From a checkpoint of a small mixture-of-experts model trained on Wikipedia: 15 layers, 77.2M parameters.
Below are experts of layer 10 (counted from 0) of a mixture-of-experts language model. Rows are named router (the router's row for the expert), gate (a neuron's input weights, with its number), up (a neuron's input weights, with its number), down (a neuron's output weights, with its number) and show model dimensions 128-191. Each number is 128 + 24 x the weight over its row's rms, rounded and kept within 0 to 255.
Before each expert's rows: "comes before" lists some tokens at least twice as common just after its tokens as in all text. This comes from a sample of Wikipedia text that the model never trained on. Tokens count by the router's weight.

# expert 13
comes before: " ", " United", " P", " T", " M", " K"
router [ 98  97 136 122 139 139 121 145 115 143 133 142 125 148 131 128 133 139 126 142 121 104 113  95 151 123  63 110 160 167  72 151 118 149 133 133  83 138 156 142  97 135 102 167 153 111 144 117 130 149 159 134 139 122 133 132 145 115  76 124  75 116  90 128]
gate0 [128 127  91 137 115 113 115 147 137 125 144 141 150 112 148 126 125 122  98 125 144 126 116 173 101 132 145 174  71 133 139 137 178 126 142 145  91 116 152 143 108 141 114 155 112 130 185 146 143 148 176 151 153  93 142 128 140 146 145 120 100 151 102 144]
up0 [128 115 104 179 148 169 147 149  98 101 151 125  96 138 150 123  71 108 122 122 142 115 127 110 158 124 119  85 152 134  97 175 118 146 113 143 141 115 164 172  81 129 161 108 119 120 111 182 119 135 133 126 124 121 118 134 139 151 103 153 173 119 128  98]
down0 [110 140 103 117  88 122  81 153 128 104 144  95 127 111 127 135 145 159 146 127 132  78 134  84 125 106  81 150 137 144 136  90  73 118 148 139 131 179 139 116 113 146 103 137 140 145 113  77 126 156 123 114 114 136 138 149 122 101 129 119 171 163 134 147]
gate1 [113 119  91 145 109 128 152  99 160 164 130 166 150 129 140 108  97  70 140 160 109 125 125 161  88 147 179 158 102 127 151 115 148 155 110 118 120  91 112  99 187 123 113 121 139 131 126 111 138 182 159 147 119 164 107 140 134 152 129 157 141 127 119 173]
up1 [168 189 141 141 141  98 124 105 131 157 119 140 118 160 113 124 111  93 102 114  79 120 131 142 116 103 112 142 117  88 112 106 139 170  88 120  92 105 150 141 117 162  99 125 125 118 119 124 157 128 106 151  93 126 152  99 110 144 144 115 121  98 119 136]
down1 [140 164 153  79 156 160 122 154 149 169 113 125 134 103 149 148 131 175 105 116 109 117 140 154 151 118 112 136 148 145  91 149  77  88 158 166 121 111 165 143 158 137 140 107 104 147  84 118 113 103 156 124 126 120 168 119 136 122 162 147 148 124 151 101]
gate2 [138 146 105  92 106 155 141 125 135 113 148 131 160 138 159 101  91 141 125 145 119  97 149  80 106 117  73 173 142 125 110 136 135 153 140 154 136 110 126  99 155 168 149 102 110 128 111 134 146 125 126 172 166 151 114 162 120 136 128 116 163 118 153 160]
up2 [121 138 112 144 123 159 134 119 144 111 159 184 153 175 160  95 117 142 123 155 157 123 113 134  95 106  66  87 119 146 146  92 152 125 175 144 150 132 113 107 168 178 139 131 119 162 128 134 105 124  62 121 134 106 117 120 130 137 108  96 134 110 147 130]
down2 [114 128 102  75 141 115 120 146 131 139 117 155 133 156 129 152  87 151 126 140 126  89 100 175 151  76 159 158 141 147 151 110 142 127 127 132 118  98 166 110 125 166 100  96 136 166 137  97 101  57 118 138 118 134 141 131 136 128 109  92 127 153 100 137]
gate3 [136  98 114 149 161  68 138 144  75 133  84 110 123 108 119 117 161 100 107 153  70 119 139 134 172 156 123 148 126 150 109 113 106 151  69  97  88 109 133 131 151 122 111  96 126 116 124 123 133 114 124 149 140 182 154 151 114 109 163 131 132 138 110 132]
up3 [ 87  56 134 174 119 155 104 139 113 134 119 124 149 112 137 119 143 168 125 153 160 114 107 109 132 112 134 110 130 156 132 140 133 183  79  89 139 162 177 164 157 127 142 136 158 162 117 120 112 109 111 119 113 162 121 110 122 126 109 131 100 144 116  98]
down3 [120 123 124 115  69 102 120 152  81 102 132 100 143 131 162 162 150 133  97 142 109 119  83 142  89 121 141 143 145 145 144 163 123 165 163 135 109 132 108 111 118 141 116 153 145 180 142 101 136 151 133 104 160 107 130  81 143 133 120 111 112  99  89 119]
gate4 [115 172 152  94  86 104  98 134 139 184 177 137 174 101 116 143 148 116  71 132 110 167  95 108 101 125 135 159 120 137  90 119 124 149 124 142 133 134 115 151 120 166 129 144 177 138 148 132 156 140  74 161 124 107 175  98 106 139 147 127 101 118 132 150]
up4 [113  91 123 178 151 123 108 140 167 122 129 115 105 109  87  67 135 144 155 123 152 138 129 138 165 137 139 142 130 135 160 135 143 110  99 103 119 129  92  82  97 131  72 123 133  71 131 129  96 103 152 111 174  85 131 123 142 127 104 103 126 158  98 164]
down4 [148  61 136 110 145 146 119 152 117 127 131 142 110 142  93 163 161 123 104 140 105 155 115 137  97 134 128 122 146 136 131 151 109 113 152 114 163 124 123 137 112 136  91 181  93  84 101 139 110 135 117 114 133 142 130 155 101 110 116 130  88 140 123 174]
gate5 [121 101 153 116 138 125 122 167 156 122 139 165  98  92 182  93 142  82 104 128 137 151 123 106 143 118  79 155  96  86 107 139 166 170 114 131 173 160 123 150  94  47 143 163 145 141 137 127 108 148 154 165 148 139 106  83 134 141 125 105 128  88  95 149]
up5 [105 107 126 130 115 144 150 130 124 120 181 144 134 130 110 150 110 119 108 118 148 119 121  99  96 154 152 136 126 149 168 114 108 114 122 117 127 136  69  71 137 131 110 118  61 114  80 131 154 147 129 118 126 158 126 137  77 109 162 110 148  87 113 109]
down5 [117 121  79 140 173 154  81 128 162 155 111 116 121 134 129  80 148 135 128 171 149 150 118 138 116 118 135 106 131 112 117 117 142 109 157 111  99 101 152 126 141 101 143 106 120 120 146 119 158 128 120 163 130  97 144 109 116 123 159  96  94 109 122 118]
gate6 [ 91 111 125 106 133 105 119 127 113  91 164 125 107 134 141 114 140 118 111 113 108 150 114 137 119 153 141 127  99 165 104 204 110 157 128 113 114 107 133  65 172 127 190 135 151 108 120 138 100 154 136 148  90 169 144 140 123 141 147 147 182 123 138 129]
up6 [118 126 143  83 141 120 176 116 143 150 131 105 128 108 131 162 137 146 136 157 182 127 148  92 129 168 108 131 136 110 165 133 119 134 107  60 165 150 138 129 148 110 127 135 115 142 124 120 126 100 133 132 112 106 126 122 139  75 166 131 148 115 112 105]
down6 [120 110 164 170 111 133 131 137 118 143 114 151 111 132 143  99 131 120 140 146 128 115 119 137 143 122 124 127 153 177  99 153 148 103 126 145  95 108 100 129 133 148 117 171 143 135 141 158 136 133 141 135 114 107 112 140 156  74 122 141 122 122 132 143]
gate7 [184 110 107 159 133  93 144 142 108 143  94 151 112 111 136 100 121  92  78 140 175  96 137 164 142 132 169 133 128 129 165 108 140 145 141 122 111 122 109 171 149 134 125 110  88 117 110 134 139 134 152  74 134 106  97 121 167 109 152 117 116 136 129 133]
up7 [157 132 121 115  77 169 164 122 116 150 121  99 110 124 121 149 115  88 162 142 134 145 150  86 135  98 108 131 131 124 112 148  88 106 149 160 134 106  98 143 152 115  94 154 105  78 147 119 130 140 101 121 108  95 111 112 145 106 123 148  96 119 144  90]
down7 [124  96 134 159 123 110 139 110 164 143  99 188 112 134 116 100 106  93 141 104 101 110 133 138  83 129  92 136 137 127 107 142 120 189 113 128 140 134 122  79 151 106 109 118 180 131 144 164 158 130 184 106 143 129 133  92  68 140 171 122 105 153 126 135]
gate8 [136 154 130  80  96 169  97 137 153 146 136 135 155 165  85 108 125 162 128  84 138 122 134 121 160 135 112 162 120 119 148 135 128  99 163 130  84 136 137 141 117 180 112 148  98 141 142 166 112 179 121 131 125 121 108 154 100 153 125 201 107 134 125  94]
up8 [143 102 136 146 146 100 145 110 169  97 162 110 161  97 153 125 131 144 121 123 116 111 118 113  76 163  94 140 101 106 134 125 166 163 114 114 151  91 124 137 138 138 105 112 151 159  82 135 138  78 131 113 116 136 136 154 126 137 132 130 121 125  99 122]
down8 [106 108 173 146 114  91 130  97 145 120 149  84 127 115 144  94 123 154 119 163 112 165 122 133 149 128 125 118 110 134 119 126 159 108 128 129 141 140 141 100 104 121 149  87 122 106 160 116 147  72 152 138 124 132 113 106  88 153 109 112 152 159 138 108]
gate9 [135 151 101 123 161  80 151 121  98 148 124 107 125  76 147 120 178 117 120 107 116 126 160 110 142 129  94 137 105 170 123 101 149  80 136 123  83 117 143  72 152 104 127 150 135  70 162 107 148 142  92  99 117 112 108 115  93 102 131 129 134 119 123 177]
up9 [170  68 157 119 141 102 119 127 138 118 125 160 127  66  83 162 147  99 116 102 122 137 139  89 115 140 119 156 148 123 128 142 150 125 192  89  95  67 144 145 129 141 164 118  99 166 144  93 117 157 117 122 117 132 160 128 155 185 131 114 125 114 166 105]
down9 [141 131 128 123 113  56 159 136 133  64 134 205 147  91  87 111 101 131 148 131 100 107 140 153 142 115 143 143 118 159 136 150 122 111  83 142  99  96 127 135 122  96 127 144 150 171 103 118 103 101 102 112 135 128  67 121 103 113 157 153 135 141 138 140]
gate10 [115  96 124 122  86 147 141 106 112 127 116 135  71 164 132  91 149 116 149 119 141 104 110 104 148 148 141 149 194 132 151  64 118 145 109 137 160 145 130 153 111 120 155 102 119 134 124 140 153 144  84 131 165 149 141 117 154 106 124 119  67 157 139 134]
up10 [131 124 124 119 185 108 167 146 133 103 126 118 130 139 101  89 118 135 107 114 186 129 106 123 142 175 174 116 137 150 143 105 157  79 106 150 113  88  58 142 144 163 117  92 140 138 119 133 152 138 154 116 155 138 145  97 151 139  89 109 122 184 132 103]
down10 [ 60 116 106  77 152 113 132 125 169 145 132  75 102 144 138 154 114 109 111 149 120  81 166 105  96 107 115  93 112 149 158  88 125 100 121 122 148  94 108 140 149 122 156 129  98 148 147 119 155 108 134  73 122 164 128 150 127 130 138  96 120 121 136 126]

# expert 113
comes before: " ", " Candidate", " Team", " Date", " Title", " Died"
router [ 87 147 119 113 168 127 150 143  95 105  93 152 144 108  93 131 153  97 137 120 129 159  88 143 159 143 109 142 136 177 144 156 112 137 129  98 125 131 107 162 100 108 145 149 175 152 141 134 145 159 109 148 127 109 134  94 133 119 110 129 127 156  89 130]
gate0 [103 108 134 129 114 111 133 168 100 141 152 161 133 136 124 116 106 137 164 118  96 101 103 115 130 146 105 151 111 106  96 130 131  67 128 135 122 175 108 125 109 131 145  99 126 174  98 152 127 153 129 150 127 112 125 139 142 142 116 112 115 115  69 144]
up0 [109 141 137 114 175 139  97 111 165 126 130 121 184 105 102 153 138 169 120 115 133 116 121 114 131 124 144  98 181 141 126 145 107 163 120 131 141 177 135 111 114 108 100 148 149 126 115 126 116 108  97 153 115 169  93 101 137 112 162 133 134 111 124 144]
down0 [171 147 109 107 129 130 158 133 145  98  93  71 136 116 154 151 150 126 113  92 122 119 168 112 152 121 105 117  93 149 118 119 135 105  86 148 149 100 132 105 135 129 109 150 118 158 140 184 166 138 134 118  96 101 150 130 120 117 137 210 113 174 160 129]
gate1 [119 106 148 124 148 177 119  99 124 128 113 158 141 139  94 120 127  75 128 158 147 130 102 152 133 101 124 139 111 127 120 115 154 137 133 151 139 135 130 123 142 122 114 129 121 106 134 174 126 119 105 127 171 115 140  86 137 143  86 112 104 145 108 102]
up1 [125 147 122 128 116 116 151 136 157 149 195 111 142 113 157 150 107  61 148 143 120 142 112  43 155 163 111 178 169 114 117  81 138 127 138 115 139 110  93 125 118 142 153 152 131 146 194 115 104  97 158 160 108  80 118 112 133 144 140 104 138 121 120 107]
down1 [120 159 122 116 160  69 136 126 123 135 149 173 139 131 124 120 128 185  67 157  96 105 125  99  95 113 101 168  97 130 115 124 156 145 131  90 107  91 147 151 129 142 142 141 148 151 107 106 113 104 105 145 131 116 125 107 128  89 151 122 159 121 166  92]
gate2 [162 111 154 107 101 112 161 120 135 150 120 134 193 105 125 116 120 131 126 136 129 146 113 151 124 154  95 119 137 160  78 151 122 142 144 141 111 128 124 111 188  95 131  80 151 138 126 137  89 111 155  90  99 138 161 113 162 108  85 147 164 121 130  91]
up2 [ 96 126 137 172 148 121 120 107 120  96 136  86 163 120 171 156 137 122  95 114 164  85 123 105 121 130 111 126 150 128 105 133 147 107 117 136 138  66 113 174 119 102 127 138 142 101 153 110 124 108 133  95 102  86 151 142 122 119 139 127  86 115 143 131]
down2 [206 114 138 162 110 148 151 163 148 119 136  57  74 149 148 144 112 117 105 109 147 156  98 121 123 189 157 112 150 149 127 117 102 166 169 141 105 103 142  90 120 141 122 150 125 121 148  98 125 122 106 107 124 131 122 100 119 172 141 124 124 135 139 133]
gate3 [122 121 134 110  78 132 162 132 105 135 132 120 110 126 137 131 144 103 121 112 115 145 128 132 133 126 144 135 142 153 140  93 138 119 130 125 110 122  95 107 171 137  91 154 125 129 119 131  96 111 159 136 124 135 128  92 128 121  75 151 122  83 121 138]
up3 [115 124 142 160 141 140 140 128 111 132 168 143 146 134 107 166 123  98 155 127 110 128  90 143 138 131 181 133 127 104  91 116  94 168 150 108 125 137 102 127 104 130 145 164 113 125 161 113 133  95 113 148  97 147 100 140 138 106  91 143 150 104 130 123]
down3 [123 153 120 103 103 136 106 139 133 112 183 107 106 131 130  85  94 140 113 166 135 139  97 146  99 119 147 126 120 137 154 131 130 124 142 155 115 133 100 117 130 111 139 106 133 165 124 115  68 132 142 120 143 111 115 134 150 100 107 123 136 105 143  98]
gate4 [121  93 123 129 123 149  66 132  98 122 119 158 114 178 134 111 147 114 139 125 115 117 113 155 130 119 138 121 124 119 155 109 122 104 137 120 110 120 122 131 132 136 162 148 130  81  95 140 147 139 145 137 146 139 109 102 148 134 119 126  84 122  94 133]
up4 [124 122 134 129  94 111 125 159 143  99 135 149 110 121 106 117 149  87  97 103 151 151 110 142 136 115 112 148 120 130 184 147 171 170 148 113 126 106 190 125 127 149 125 142 151 116 130 123 138 103 124 151 170 121 100 161 171 162 127 157 118 120 113 144]
down4 [110 118 162 140 129 130 117 155 109 128 155  99 146 167 136 123 139 122 102  99 170 132 151  99 140 150 136 121  87 142 146 106 111 128  98 103 131 106 136 106 130 145 185 122 125 128 115 176 146 139 177  80 102 157 151 155 145 140 148 148 152 113 138 180]
gate5 [135 135 142 103 106 129 125 110 131 138 109 139 140 119 197 144 134 135 145 149 126 134  97 120 110 135 142 131 152  86 123 114 141 131 135 113 112 148 104 129 129 126 133  89 102  80 146 113 143 151 146 138  87 125 120 126 100 110 133 132 134 154 126  91]
up5 [109 114 175 142 133 129 142 118 105  86 107 134 130 129 137 160 120  86 114 124 116 124 112 145  81 128 128 146 118 139 149 142 113 110 123 122 136 105 203  86 134 131 132 147 114 140 123 142  86 137 100 117 137 130 119  93 142 112 126 154 128 121  82 124]
down5 [108 144 155 181 193 146 111  82 136 138 110 131 143 147 105 119 100 100 103 116 111 171 112 147 162 147 177 157 106 132 104 145 120 174 155 139 144 132 118 114 159 129 107 126 148  96  91 116  95 106 151 124 132  95 124 131 119 150 168 111 178  87 113  84]
gate6 [117 156 122 138 145 122  87 186 127 116 125 106 122 106 162 148 102 126 109 135 171  81 129 146 115 143 103 175 130  78 126 150 142 194 162 125 129 139 164 111 106 108 130 136 158 133 140 138 134 172 111 121 129 167 132 190 125 144  71 116 146  91 144 100]
up6 [120  68 130 149 157 143  91  91 133  84 122 156 175 149 133 103  90 139 151 123 127 132 126 135 125 132 124 116 145 146 125 100 148 160  90 125 127 130 111  97 113 131 133 169 123 138 145 120 121 105 149 134 113 165  84  97 113 126 141 133 138 138  98 158]
down6 [122 113 108 102 122 121 162 123  91 100  96 128  92 108 133 129 128 166 159 127 102 121 131 163 122 121 100 140 112  81 140 154 146 124  92 116  98 143 102  71 156 116 139 142  94 130 174 120 129 153 140 100 143 156 149 126 158 147 131 119 162 149 114 116]
gate7 [131 141 132 143 144  89 124 115 103 104 132 131 136  58 162  89 152 163 152 126 157  91 147  97 165 157 117 161 127 143 159 139 101 108 150 111 160 121 149 120 114 133 121 115 101 102 114 134  83  84  88 115 118 156 176 135 136 115 151 110 135  97 124 125]
up7 [123  85 128 112 123 120 146 140 121 128 163 125  90 134 119 119 107 115 133 159 125 146 109 134  97 125 113 141  77 137 131 133  98 100 201 152  71 158 109 108  94 127 167 125 123  98 107 129 145 143 113 113 144 128 109 119 181 116 103 105 138 163  86 123]
down7 [141  87 149 112 115 167 119 128 112 131 130 132 146 132 131  87 108 130 113 135 162 122 185 126 138 118  93 150 125 165 127 127 172 118 113 126 151 117  83 131 146 139 118 106 155 153  81 141 162 160  90 116 147 142 114 146 148  75  97 118 115 121 127 147]
gate8 [114 104  84 112  67 135 105 126 122 165 121 134  92 115 129 125 108 100 102 105  68 145 177 102 138 189 130 149 150 113 163 163 112 121 171 166 102 125 153 115 131 102 124 131 121 124 170  74  98 111 149 158  99 156 148 144 104 144 141  82 144 116 194 115]
up8 [124 197 124  98 133 118 120 111 101 167 125 153  95 168  88 115 134 151  95  88 100 140 135 144 149 107 140 125 122 135 164 148  99  97 145 115 150 156 137 135 104 130 124 145 115 142 138 147 175 104 172 195 149 125 136 116  99 137 116 147 139 117 138 157]
down8 [ 96 120 133 153  92 145 124 125  92 126 159 130 133 152 129 124 156 135 108 104  90 125 138 156 130 162 127 144 109  93 128  83  63 131 133 137  85 110 139 121 175 140 136 143 122 166 138 153 161 176  95 145 162 139 151 115 105 143 148 104 133 124  71 128]
gate9 [113 153 127 105  72  92 122  98 115 197 171 142 135 133 118 137 135 160 129 104 148 138 175 128 121 165 140  71 157 120 131 104 163 100 120 155 146 135 131 140 170 112  99 147 104 166 102  82 145 127 142 103  96 113 184 146 116 143 119 146 125 115 126 153]
up9 [156 131 122 147 125 117 132 137 132 151  95  95  79 118 140 134  81 165 140 140 103 103  51 143 173 110 137 149 117 104 177 126 122 176 112 117 104 142 132 165 116 106 148 104 144 168 158 147 164 124 127 119 120 104 111 138 145 126 139 129 147 125 133 136]
down9 [124 117 112 134 168 114 117 124 133 157 103  78  93 101 122 119 138 153 111 151 139 108 111 132 116 130 159 142 126 134 133  69  99 112 125 125 140 184 128 128 147 135 120  58 131  98 124 125 110 140 152 170 131 168 143 127 109 136 112 152 149 165 145 122]
gate10 [160 121 136 156 137 150  95 135 142 140 150 136 127 147 106 129 100 170 119 150 133 140 151 144 124 136 151 108 152 142 110 141  87 118 139 144 172 131 120  77 115 110 160 117 119 117 120 129 157 133  91 110 151 125 114 105 156 135 161 131 117 140 147 145]
up10 [123 153 156 123 124  99 140 107 125 138  97 150 145 134 154 118 128 144 111  96 147  98 124 113 115 113 141 146 123 114 120  89 133 128 120 149 116 114  87 153 121 123 132 101 116 164 141 153 186 164 139 106 133 136 117 136 126 171 166  79 150 116 162 132]
down10 [130 105 203  95 112 159 140 106  98 136 125 170 122 122 146 132 128  99  86 107 123 160 140 128  87 152 112 102 150  80 134 138 144 132 101 115 132 145 158 153 101 110 115 158 168 155 105 131 115  94 124 149 157 156 136 153 124 186 130  91 145 115 145  77]

# expert 25
comes before: " was", " is", " the", " he", " has", " had"
router [139 125  91 135 104 119 162 146  82 141 111 134 106 104 135 105 125  87 128 119 168 122 127 135 141 141 107  95 147 138 163 153 138 159  92  98 116 111 109 138 155  93 160 171 102 169 141 119  92 104 124 123 128 128 113 122  95 180  97 129  90 119 171 108]
gate0 [115 128 132 100 118 113 112  96 146  99 207 154 129 139 123 126 149 158 106 167 135 151 133  90 104 111  88 122 114 143  78 146 140  86 157 134 135 105 151 144 135 131 164 147  93 137 114  94 114 120 139  84 114 115 169 165  98 126 109 163 106 121 112 168]
up0 [175 107 119  83 146 142 107 159 117 143 162 127 135 143 157 128 121 156 107 142 103 133 153 104 136  83 131 136 112 131 115 159 144 128 110 156 158 159 118 139  88 136 102 133 147  92 124  88 160 149 104 160 105  73 157 133 104 139 117 117 168 126 126  99]
down0 [102 113  92 111 129 103 178  84 127 127  59 214  97 107 123 102 148 115 127 106 131 152  81 127 149 125 145 116 142  85 130 153 133  84 167 147 138 124 106 174 151 172 146 127 151 158 141 190 101 125 118 198 150 156 111 108 146 130  89 163 108 121 154 109]
gate1 [146 115  76 142 152 142 134 187 114 112 153 165 137  99  77 142 134 126 147 124 135 120 108 145 150 106 124 128 126  96 145 131 119 114 164 131 109 124 144 142 117  96 127 148 109 186 162 131 130 138 152 182 106  88 159 127 105 172 138 101 134 132  91 143]
up1 [132 104 142 143  95 130 122 173 145 174 117 133 129 140 147 108 150 120 110 134 128 114  75  99 145 164 157  83 175 113 143 141 135 115 140 119  97 138 164 139 115 152 154 152 133 185 147 140 107 140 121 146 153 132 101 102 109 132 120 109 157 125  84 135]
down1 [105 135 165  85 150 136 137 103 147  95 127 144 108 120 124 147 109  99 151 141 111 122 136 119 106 165  98 151 127 142 116 126 126 107  98 141 111 105 120 143 145 122  86 150 142  80 154 138 117 120 124  97 152 148 108 155  97 133 176  99  72 138 129 123]
gate2 [124 117 133 152 127 125 116 141 159 169  91 166 121 116 146  97 121 137  87 121 111 108 107 127 134 137 148 155 140  97 114 128 172  76 136 138 110 120 106 116 165 106 127 153 140 157 115 126 151 183 119 166 105 138 119 175 147 122  88 165 132 130 127 122]
up2 [130 144 131 142 124 128 126 135 112 149  96 127 141 132  76 110 146 145  43 152 176 154 151 127 119 108 159 153 123 102  96 105 138 172 124  90 124  93 108 162 172  98 123 123 138  92 114 113 102 162  98 136 126 141 126 110 130 126 115 139 130 171 138 152]
down2 [185 121  83 133 120 136 149 138 141 113 137 155 104 143 136 105 132 128 107 116 104 128 118 138 123 165 100 113 106 148 125 142 183 111 124 115 130 124 161 101 194 159 143 155 133 108 141 126 146 120 104 135 136 108 161 128 124 120  99 137 149 166 139 150]
gate3 [135 132 108 129 125 176  87  81 129 101 168  99 119 175  94 116  97 145  81 140 120 146 107 145 137 137 132 163 121 135 123 162  98 115  96 148 110 143 122 117 129 130 112 157 161 180 122 137  98 114  97  98 145  97 160  75 147 172 116 116 111 175 147  94]
up3 [142 120 104 138 169 103 152 112 114 122 116 168 161 185 136 104 123  80 109 123  90 132  98 104 153  93 159 147 141 136 111 152 131 146 205 130 142 114 162 158 103 126 138 128 167 119 103  99 143 149 123 144  92 183 119 133 103  93 120  92  99 138 161 140]
down3 [149 141 137 113 122 143 100 124 121 125 187   0 116  88 139 104 171 168 138 140 108 133 178 109  86 153 138 110 125 132 121 146 124 102 116 127 120 109 160 152 123 119 108 120 118 136 146 133  87 114 127  73 128  84 149 117 141 134 142 151 108  88 144 106]
gate4 [109 157 167 131 147 117  96 127 156 129 114 162 127 162 124 138 130  97  67 160  87 135  88 138 122 167 146 119 140 107 185 158  86 114 130 124 114  99 152 147 139 115 107 144 102 110  95 120 137  85 144 116 149 160 133 118 150 115  97 104 145 139 125 123]
up4 [142 113 135 144 151 112 112 130 130 125 100 175 120  95 127 134 123 101  84 170 154 132 158 136 122 121 162 124  95  94 132 148 126 130 147 104 141 153 125 112  96 138 142 124 130 138 128 155 119 147 140  92 123 119 131 123 114 148 112 123 141  88  87 140]
down4 [126 156 142 117 117 140 108 136 104 144  95 154 168 132 103 159 162 124 112 128 134 122  77 105 162  79 161 142 119 127 188 156 103 107 140 128 129  90 170 143 142 108 120 154 159 169 143  89 122 133 113  80 154 106 137 174 126 155 149 126 173 110 115 139]
gate5 [134 176 106 119 128 128 119 133  96 170 106 125 136 178 176 121 143 169 104 150 103 107 147 160 122 115 136 128  83 116 161 107 150 124 149 136 111 116 142 114 112 156 111 162 114  97 135  98 168 134 100 117 151 112 121 116 109 124 133 121 126 136  82 153]
up5 [163 132 133  99 141 121 145 108 150 123 181 121 119 137 117 147 126  99 168 117 156  92  70 105 122 110 168 149 121 149 167 136 136 126 171 112 173 115 143 120 117 125 138 131 136 178 110 120  98 116 146 150  94 150 128 137  94 133 138 102 132 121 121 155]
down5 [108 112 166  85  80 134 148 106 156 196 159 154 134 118 141 121 168 125 121 172 141 152 131 137 125 111 103 104 138 149 149 163 119 109 128 111 131 109 120 138 146 132 128 148 102 143 132 138 131 136 139 145 149 108 128  94 166 106 143 144 141 129 128 107]
gate6 [153 118 111 147 137 148 110 134 126 101  93 123 119 122 119 109  79 148 119 156 110 113 123 122 163 118 171  83 165 112 116 111  79 114 141 137 101 147 150 138 129 127 129 107 126 140 115 115 116 107 128 127 137 116 135 105 136 165  85 157 107 172 115 100]
up6 [127 125 153 149 137 127 130  85 183 128 116  94 138 179 113 137 110 158 130 140 150 120  96 141  85 118 185 174 101  86 140 128 147 100 143 103 106 145 141 131 158 138 182 114 106 145 102 120  74 100 131 144 120 134 134 122 115 124 130 142 110 108 113 133]
down6 [ 98 130 104 146 124 172 177  96  69 109 139 125 142 138  85 131 143 118  96 109 120 170 119 106 112  85 140 101 146 127 109 149 124 117 109 133 111 139 135 117 146  96 141 121 129 110  88 161 113 141  97 100 102 138 148 120 103 151 121 130 140 170 119 105]
gate7 [122 109 141 148 159 138 115  70 153 156  94 140 108  74 128 129  96 137 145 150 120 122 123 170 115 136 154 124 152  93 116 114 103 108 139 121 115  83 141 149 138 107 125 117 123 126 132 141 130  84 126 101 149 119 101 152 124 170 130 130 122 147 113 133]
up7 [106 156 101 103 152 137 157 124 123 113 139 155 107 139 118 125 101 149 137 106  88 124 153 134  97 152 137 120  89 144 147 128 165 136 101 119  83 154 100 111 128 126 133 113 120 141  92 109 116 113 120 108  88 198  88 165 124 116 109 133 135 156  92  73]
down7 [122 125 140 157 100 124 142 122 162 119 135 227 115 142 111 160 108 149 146 140 139 142 129 151 109 121  98 108  98 128  79 155 140  93 114 126 130 144 119 142 151 114 139 131 143 137 104 127 132 117 136 101 160 109  97 100 123 106 162 111  86  92 111 139]
gate8 [134 147  85 133 172 133 124 110 115 168 136 135 130 120 156 131 144 129  90 157 145 145 105 142 137 151  99  90 141 113 150 129 160 135 119 162 131 150 138  80 103 137 137 153 142 160 133 110 115  92 160 159 117 139  77 138 113 104 143 190 128  84 138 121]
up8 [102 151 117 112 133 100 125  99 154 106 114 127 131  98 124 142 121 139 131  87 149 122 114 136 103 101 167 119 115  95 112 126 134 153 109 117 147  99 143  96 133 125 146 144 130 162  78 113 132 150  80 164 137 127 119 115 146  99  94 114 132 129 114 179]
down8 [131 110 132  49 135 148 113 116 131 114 129  86 146 129 118 113 136  85 113 133 111  59 143 141 145 133 131 132 147  91  81 106  79 108 145 120 139 108 170 131 183 134 145 144 144 146  94  74 156 105 103 136 123 167 130 125  93 116 157 142 153 111 145 111]
gate9 [143 171  93 129 133 133 124 121  87 102 120 156 137 182  98 126 136 118 148 138 140 144 150 106 148 125 129 138 137 162 127 118 149 115 147 128 164 133  95 158 134  97 133 144  96 159 185 148 137 119 125 124 125  50  99 160 131  85 125 157 115 141  98 160]
up9 [143 118 151 162  78 162  80 189 146 150  95  77 130 133 138 127 141  82 107 140 128  95 126 143 130 141 143 150 129 146 158 146 113 123 115 117 118 148 141 111 114 128 123 117 151 136 101 134  79  57 152 167 135 123 142  95 146 142 132 166 128  94 153 147]
down9 [140 126 118 124 169 130 159 104  91 147 161  43 107 168 137 110 110 119 143 158 141 120  68 121 163  90 112 102 119 140  88 104 140 120 139 121 188 151 129 107 106 125 123 107 129 104 138 131 155 122 134 110 121 137 166 187  90 135 108 122 116 144 113 129]
gate10 [120 153 129 165 131 145 115 107 131 142 173 142 124 128 122 115 131 109 150 103 132 142 143 156 102  75 109 117 121  72 133 111  73 192  77 150 178 162 145  99 128 136 132 108 124 130 157 115 160  99 140 104 103 104 131 109 130 128 176 147 136 159 141 155]
up10 [128 117 102 137 128 119 135 120 178 117  99 137 132 108 155 174 155 103 153 129 126 144  71 164 119 154 137  93  92 162 134 125 138 112 136 151  76 134 128 122 146 156 153 130  70 165 143 156 100 123 127 116 115 105 121  88 175 138 142 140 123 125 127 136]
down10 [131 131 160 117 133 103 145 112 131 150 107 117 136 128 131 142 176 145 141 170 156 119 119  94 127 183  84 148 138 120 146  73  86 150 167 125 112  75 146 114 115 124 106 163 113 155 118 130 170 132 116 138 162 107 144 118 103 109  43 143 127 153  93 135]